python train.py --num_hidden_layers=9 --hidden_size=256 --n_experts=16 --experts_per_token=1 --d_expert=320 --d_shared_expert=0 --hidden_act="geglu" --moe_layers=[1, 2, 3, 4, 5, 6, 7, 8] --router_score="sigmoid" --normalize_top_k=false --routed_scale=2.0 --balance_loss=0.00124 --balance_bias=true --router_noise=0.05 --scale_expert_input=true --init_std_router=0.00643 --lr_router=0.00109 --vocab_size=32768 --norm="rmsnorm" --norm_eps=1e-06 --tie_word_embeddings=false --optimizer="adamw" --learning_rate=0.00189 --beta1=0.9 --beta2=0.99 --max_grad_norm=2.0 --batch_tokens=65536 --max_seq_len=1024 --train_tokens=355800000 --max_steps=5430 --dataset="wikipedia_en"
Below are experts of layer 3 (counted from 0) of a mixture-of-experts language model. Rows are named router (the router's row for the expert), gate (a neuron's input weights, with its number), up (a neuron's input weights, with its number) and show model dimensions 128-255. Each number is 200 + 20 x the weight over its row's rms, rounded and kept within 0 to 999.
After each expert's rows: a language model's description of what the expert responds to. This comes from a sample of Wikipedia text that the model never trained on.

# expert 7
router,200,179,206,222,197,191,215,220,208,193,227,209,187,178,194,195,232,190,190,195,199,173,235,177,224,197,192,184,236,203,174,228,214,198,202,179,217,214,196,197,200,223,214,205,186,218,171,181,252,162,172,234,199,196,217,224,216,200,167,175,139,221,182,216,159,214,210,244,178,203,183,209,172,198,159,202,222,211,216,247,207,211,211,238,212,220,184,219,202,160,203,224,184,224,227,179,205,181,187,195,184,201,223,207,199,194,218,181,219,173,194,215,192,221,209,194,181,202,238,207,170,172,204,202,202,159,203,182
gate0,211,205,200,232,223,218,180,202,221,176,213,166,197,217,219,240,194,178,183,195,225,200,164,191,167,214,183,188,177,157,232,210,203,206,208,217,232,214,194,209,197,178,207,166,196,213,234,215,178,189,221,177,209,197,213,221,207,233,218,187,207,220,214,187,201,191,173,205,193,170,164,216,185,241,181,205,198,181,170,234,186,188,229,190,173,186,204,215,176,203,242,225,210,207,216,214,198,165,207,213,193,216,225,200,262,209,212,207,195,181,192,218,211,205,220,203,175,195,160,226,226,211,202,246,204,214,222,221
up0,228,212,217,205,218,247,171,211,175,198,193,181,224,224,211,217,187,195,216,212,235,173,165,201,191,205,182,161,196,192,192,227,212,171,188,208,218,193,228,241,241,204,216,213,192,212,248,224,197,181,166,179,193,251,196,212,212,215,183,168,210,253,191,198,216,210,160,183,199,182,162,249,196,215,198,209,206,211,194,250,179,217,220,184,187,188,235,190,200,181,213,196,214,240,198,211,204,175,195,224,177,230,211,229,213,216,209,169,209,195,209,222,213,191,240,201,196,200,226,209,214,208,191,215,192,173,219,228
What it handles: Verbs after subject

# expert 9
router,194,189,184,190,205,234,191,173,229,209,243,185,189,212,227,213,186,196,188,186,164,194,213,172,194,208,227,182,218,199,178,188,240,238,200,248,186,214,221,199,207,191,197,213,222,214,209,199,210,192,153,198,177,214,173,231,235,214,200,177,195,210,224,201,177,241,180,196,183,194,187,205,215,175,204,188,188,172,201,240,198,207,203,228,214,196,206,201,196,182,219,216,195,192,209,220,183,231,205,198,202,211,204,184,204,172,204,232,192,217,196,207,194,215,205,220,192,220,207,186,230,237,240,221,173,178,182,188
gate0,197,198,191,207,155,208,169,231,224,206,229,200,195,214,227,224,196,200,195,211,222,226,176,183,206,204,216,200,193,222,159,204,197,174,230,202,210,211,185,217,196,194,206,222,212,223,188,197,237,203,202,193,192,193,218,217,208,209,208,203,202,189,212,234,185,205,219,215,207,207,204,207,220,188,195,198,230,227,193,185,204,210,172,236,189,177,169,165,202,168,181,199,195,184,233,175,200,205,212,208,176,190,164,174,196,198,193,233,135,231,181,187,214,196,222,206,208,211,201,173,191,223,235,180,209,195,207,222
up0,191,169,195,210,201,211,173,213,224,191,222,223,190,181,221,208,176,249,206,170,194,215,159,181,196,214,248,202,198,196,181,231,182,186,181,205,166,170,185,179,197,206,226,193,241,229,189,198,230,184,207,214,177,180,209,186,192,233,226,198,184,228,200,218,190,184,189,223,257,178,195,223,217,219,194,216,195,209,180,204,178,192,188,196,216,168,192,209,176,234,158,202,226,181,209,224,225,178,210,247,204,224,210,189,242,184,169,189,223,191,194,190,208,162,211,229,235,220,208,197,185,175,219,168,208,200,200,224
What it handles: Mid-word pieces and table pipes

# expert 15
router,188,221,180,199,195,209,196,183,229,206,226,223,223,198,221,187,213,211,190,179,213,191,228,201,223,206,223,161,200,226,184,225,222,200,174,230,184,188,206,189,206,223,215,188,232,231,226,189,203,199,190,195,160,203,212,188,206,201,205,193,165,218,199,181,189,210,189,235,172,154,189,178,193,210,195,200,189,173,198,222,215,226,217,210,194,209,202,182,193,201,213,223,145,218,209,215,175,207,203,208,195,185,181,174,212,199,227,195,212,202,217,216,193,218,204,230,171,197,197,196,220,179,218,204,201,194,219,205
gate0,232,195,202,208,216,199,201,223,205,191,270,215,170,207,165,203,238,205,211,211,180,169,193,166,173,201,196,175,177,182,204,176,209,220,177,213,171,219,214,182,208,200,180,211,206,225,226,211,163,210,203,165,216,219,203,212,174,210,191,197,191,193,185,203,191,204,196,191,226,164,188,226,147,190,213,195,171,214,208,198,172,205,215,201,205,179,202,203,183,199,187,195,188,219,214,204,194,218,209,211,227,218,219,242,166,168,182,216,195,178,193,196,189,203,188,233,183,202,229,201,216,195,202,180,196,146,222,214
up0,224,227,182,202,202,207,196,227,195,203,226,211,186,208,189,210,221,240,215,207,199,193,190,210,203,191,200,200,165,159,178,203,191,208,211,177,171,218,197,213,183,209,212,211,215,209,224,226,172,198,199,172,231,214,220,217,152,189,189,215,166,172,192,169,211,208,177,150,209,168,207,232,178,188,207,207,166,204,207,178,156,205,218,150,205,189,177,197,192,195,183,185,142,213,195,223,188,178,215,213,223,242,203,212,170,183,221,196,199,196,175,198,198,250,206,220,190,193,226,213,214,187,201,200,210,172,209,221
What it handles: Personal-name fragments

# expert 10
router,218,211,223,200,207,224,210,223,232,213,204,240,188,177,207,178,230,185,221,195,211,211,196,191,173,214,194,181,233,204,205,202,254,211,178,167,202,189,212,202,214,248,191,207,197,200,193,189,193,210,185,196,177,217,178,221,201,206,205,224,210,208,176,194,186,195,211,258,168,179,200,234,217,170,204,203,213,223,198,213,203,226,219,203,212,229,166,199,179,201,254,182,194,209,216,182,172,210,222,207,205,195,233,222,212,208,207,200,214,196,229,210,220,208,243,220,222,219,196,170,232,193,209,191,216,208,173,205
gate0,236,180,232,220,204,196,199,192,206,178,202,162,187,223,202,189,197,196,208,188,203,186,197,208,230,208,194,210,173,195,223,218,224,201,154,211,184,184,207,206,198,211,202,204,205,187,200,208,179,184,198,173,173,207,193,187,168,206,219,229,214,184,218,217,220,189,211,224,178,174,206,218,191,190,230,231,192,181,190,198,233,203,190,219,228,220,224,197,203,180,214,208,207,199,197,233,217,225,208,237,163,160,202,197,196,213,219,231,165,246,207,148,207,176,217,203,192,207,205,205,194,211,225,189,222,222,209,202
up0,205,165,139,201,183,186,205,179,232,190,215,221,197,212,198,164,221,219,191,206,193,203,214,196,197,228,199,209,218,188,223,170,212,218,175,208,186,190,234,197,230,214,217,188,218,235,168,176,227,178,199,199,209,197,224,176,184,170,223,183,192,188,184,207,190,232,210,196,194,207,192,202,236,196,202,146,186,205,206,173,178,167,197,188,192,209,205,193,205,220,192,213,197,211,225,171,166,202,201,163,227,211,195,185,213,194,188,185,223,158,176,207,176,198,183,239,191,200,197,183,222,191,197,195,198,216,169,226
What it handles: U.S. place names

# expert 14
router,218,209,230,229,199,193,161,188,195,217,213,173,202,232,198,174,198,175,180,212,197,171,199,196,165,226,217,203,227,225,200,217,242,209,188,219,202,194,216,170,222,192,180,214,205,220,183,202,207,194,162,202,203,189,215,204,212,189,185,195,203,215,220,219,181,216,185,227,184,200,173,235,217,168,222,214,165,191,194,210,190,165,210,216,216,182,187,186,184,203,231,151,183,185,203,177,229,230,182,180,217,215,165,210,189,239,224,209,213,213,221,208,172,191,218,209,146,232,246,188,202,249,226,220,201,201,181,186
gate0,165,183,228,207,198,210,167,201,171,204,195,211,214,221,190,208,184,195,171,201,200,210,213,160,211,233,177,192,165,219,210,204,209,195,190,167,217,194,211,217,214,221,174,216,193,183,196,212,247,184,206,196,197,192,192,240,224,209,183,193,200,192,199,184,204,243,211,234,220,192,186,230,194,204,193,216,184,194,191,190,216,223,197,215,187,197,193,169,209,183,257,182,193,152,175,167,204,191,209,222,225,228,196,191,219,171,227,172,173,222,191,193,211,168,196,195,209,190,210,177,206,195,188,175,219,175,204,212
up0,206,179,187,195,214,199,177,228,191,201,185,180,213,180,224,210,213,247,189,168,205,207,195,213,219,190,189,198,159,182,209,194,188,169,214,197,235,203,193,191,197,224,171,173,196,228,199,212,221,195,181,211,208,198,191,205,227,192,220,188,201,195,194,164,165,211,226,189,201,204,206,216,210,184,181,228,200,201,177,210,222,205,169,212,215,185,206,181,222,193,222,218,180,194,144,186,188,203,214,260,222,204,262,165,202,196,217,238,216,220,220,208,201,183,208,202,220,195,180,170,192,223,202,186,220,200,190,198
What it handles: Infobox and list structure

# expert 13
router,198,221,223,200,206,207,196,207,217,210,242,174,184,187,224,197,225,186,219,160,175,195,191,176,209,234,201,188,202,193,239,222,222,235,186,198,179,196,193,188,216,197,179,195,262,226,216,214,213,198,186,202,196,223,209,200,203,177,171,201,196,224,202,201,156,221,211,209,157,196,171,188,206,193,209,217,185,179,201,234,198,214,212,218,221,168,179,205,176,209,224,198,179,228,200,217,191,212,210,225,196,200,224,196,191,191,177,214,194,191,215,228,213,197,220,203,196,158,198,204,182,247,236,235,203,168,220,186
gate0,211,206,153,208,204,200,197,173,179,165,236,198,184,205,203,224,202,194,218,206,154,202,194,188,195,211,196,203,186,230,185,215,193,212,197,220,211,181,231,190,185,202,213,185,181,197,176,193,192,213,220,170,172,208,203,225,207,197,189,188,185,207,160,195,183,226,171,203,216,201,193,247,177,178,193,203,186,177,185,223,182,208,202,176,208,218,206,223,211,166,197,231,166,187,167,200,161,188,197,203,220,205,217,201,227,200,233,192,177,233,170,203,188,209,202,220,219,193,196,185,184,216,198,230,192,212,196,199
up0,205,188,200,159,228,199,202,200,186,234,155,221,212,226,184,191,191,192,189,176,197,175,231,255,215,174,204,177,209,191,199,166,212,244,208,195,180,231,186,229,225,198,196,195,204,173,219,235,212,221,174,206,214,230,210,230,189,192,201,205,218,176,201,202,198,245,212,205,180,227,187,170,203,237,181,180,202,187,203,194,208,194,233,205,196,203,184,202,200,161,185,215,204,209,209,209,210,226,193,203,203,178,188,190,224,201,184,228,218,173,242,215,230,229,201,180,215,207,190,202,229,190,196,180,230,191,196,205
What it handles: Clause connectors

# expert 4
router,210,221,196,187,200,204,163,232,215,220,228,197,142,211,227,211,218,178,166,202,181,189,201,199,196,190,220,191,208,209,213,202,223,175,222,199,198,180,223,190,200,203,186,182,213,191,172,213,186,189,216,197,226,224,214,222,214,188,174,167,187,204,206,188,167,218,227,237,158,192,230,221,154,170,218,223,200,204,197,245,178,201,182,201,157,217,179,160,211,198,164,195,174,211,208,197,184,196,173,179,182,206,190,191,241,207,199,199,223,204,211,231,186,191,254,176,189,177,181,171,228,199,238,202,221,168,199,190
gate0,167,209,191,219,215,211,195,193,194,210,223,207,176,174,206,214,197,204,203,175,177,219,199,202,219,220,163,208,251,180,168,223,204,204,194,219,145,205,243,217,217,221,185,224,172,184,181,221,202,178,225,199,197,208,190,215,207,171,223,197,196,197,197,187,216,237,190,225,178,175,207,208,196,197,191,212,210,243,213,182,161,192,174,174,217,193,181,205,168,186,183,209,187,205,206,182,215,194,241,181,193,182,213,207,210,174,195,223,214,181,209,196,181,190,173,202,205,198,207,195,201,189,165,174,210,198,206,212
up0,256,188,223,196,227,202,196,201,210,186,223,218,201,201,215,192,194,196,181,178,237,204,205,230,202,194,203,207,187,182,203,214,188,225,190,220,219,194,181,200,215,187,210,215,194,186,230,194,170,194,199,219,199,174,185,224,139,182,190,209,238,234,191,209,246,217,220,202,188,233,208,206,202,180,235,179,190,175,183,235,238,179,183,221,213,199,188,239,206,175,167,200,205,225,192,246,174,203,222,212,192,224,194,216,183,201,172,222,184,173,159,233,183,218,200,164,202,198,153,217,203,216,172,184,173,189,206,211
What it handles: Abbreviation periods, word fragments

# expert 0
router,211,177,204,180,187,210,175,201,216,231,208,209,209,243,218,180,238,227,191,211,176,184,223,179,207,201,240,189,216,205,190,188,197,205,160,180,233,182,212,203,220,205,175,210,215,188,160,174,204,214,164,200,205,219,200,194,208,194,209,169,183,226,199,209,176,213,228,199,198,163,184,187,224,188,195,218,186,185,230,221,163,193,211,209,207,200,174,214,169,186,195,204,188,232,207,224,188,212,193,218,172,171,203,208,167,214,199,233,209,220,241,225,168,205,197,216,229,207,217,194,209,207,207,226,190,205,193,191
gate0,213,175,187,172,215,217,209,187,196,210,202,229,179,186,171,193,201,195,195,170,190,204,184,191,206,220,210,204,172,204,212,194,225,198,255,164,198,201,206,200,232,231,206,188,244,171,191,189,177,209,185,212,178,205,197,174,184,190,172,243,205,219,184,229,199,221,223,192,163,156,200,168,196,204,194,205,220,197,190,211,196,229,179,165,216,186,149,226,223,200,200,199,186,206,196,200,185,217,213,218,169,222,205,234,186,213,224,182,189,188,194,204,168,227,188,190,216,196,237,177,211,195,208,233,202,197,171,199
up0,233,193,192,196,210,195,197,168,200,201,190,234,182,198,169,198,173,212,197,224,204,180,195,188,178,196,211,176,175,209,199,193,193,233,189,214,199,207,199,213,165,191,185,181,203,199,160,233,173,172,245,181,184,191,203,180,186,198,224,210,189,188,192,160,201,174,162,213,220,211,230,229,192,202,187,149,132,195,233,195,205,171,217,197,213,194,218,202,200,216,188,205,170,178,216,220,214,174,204,209,207,179,189,211,217,191,198,165,200,148,211,166,213,212,194,233,203,193,210,185,196,197,205,232,202,202,181,202
What it handles: Quantity and auxiliary words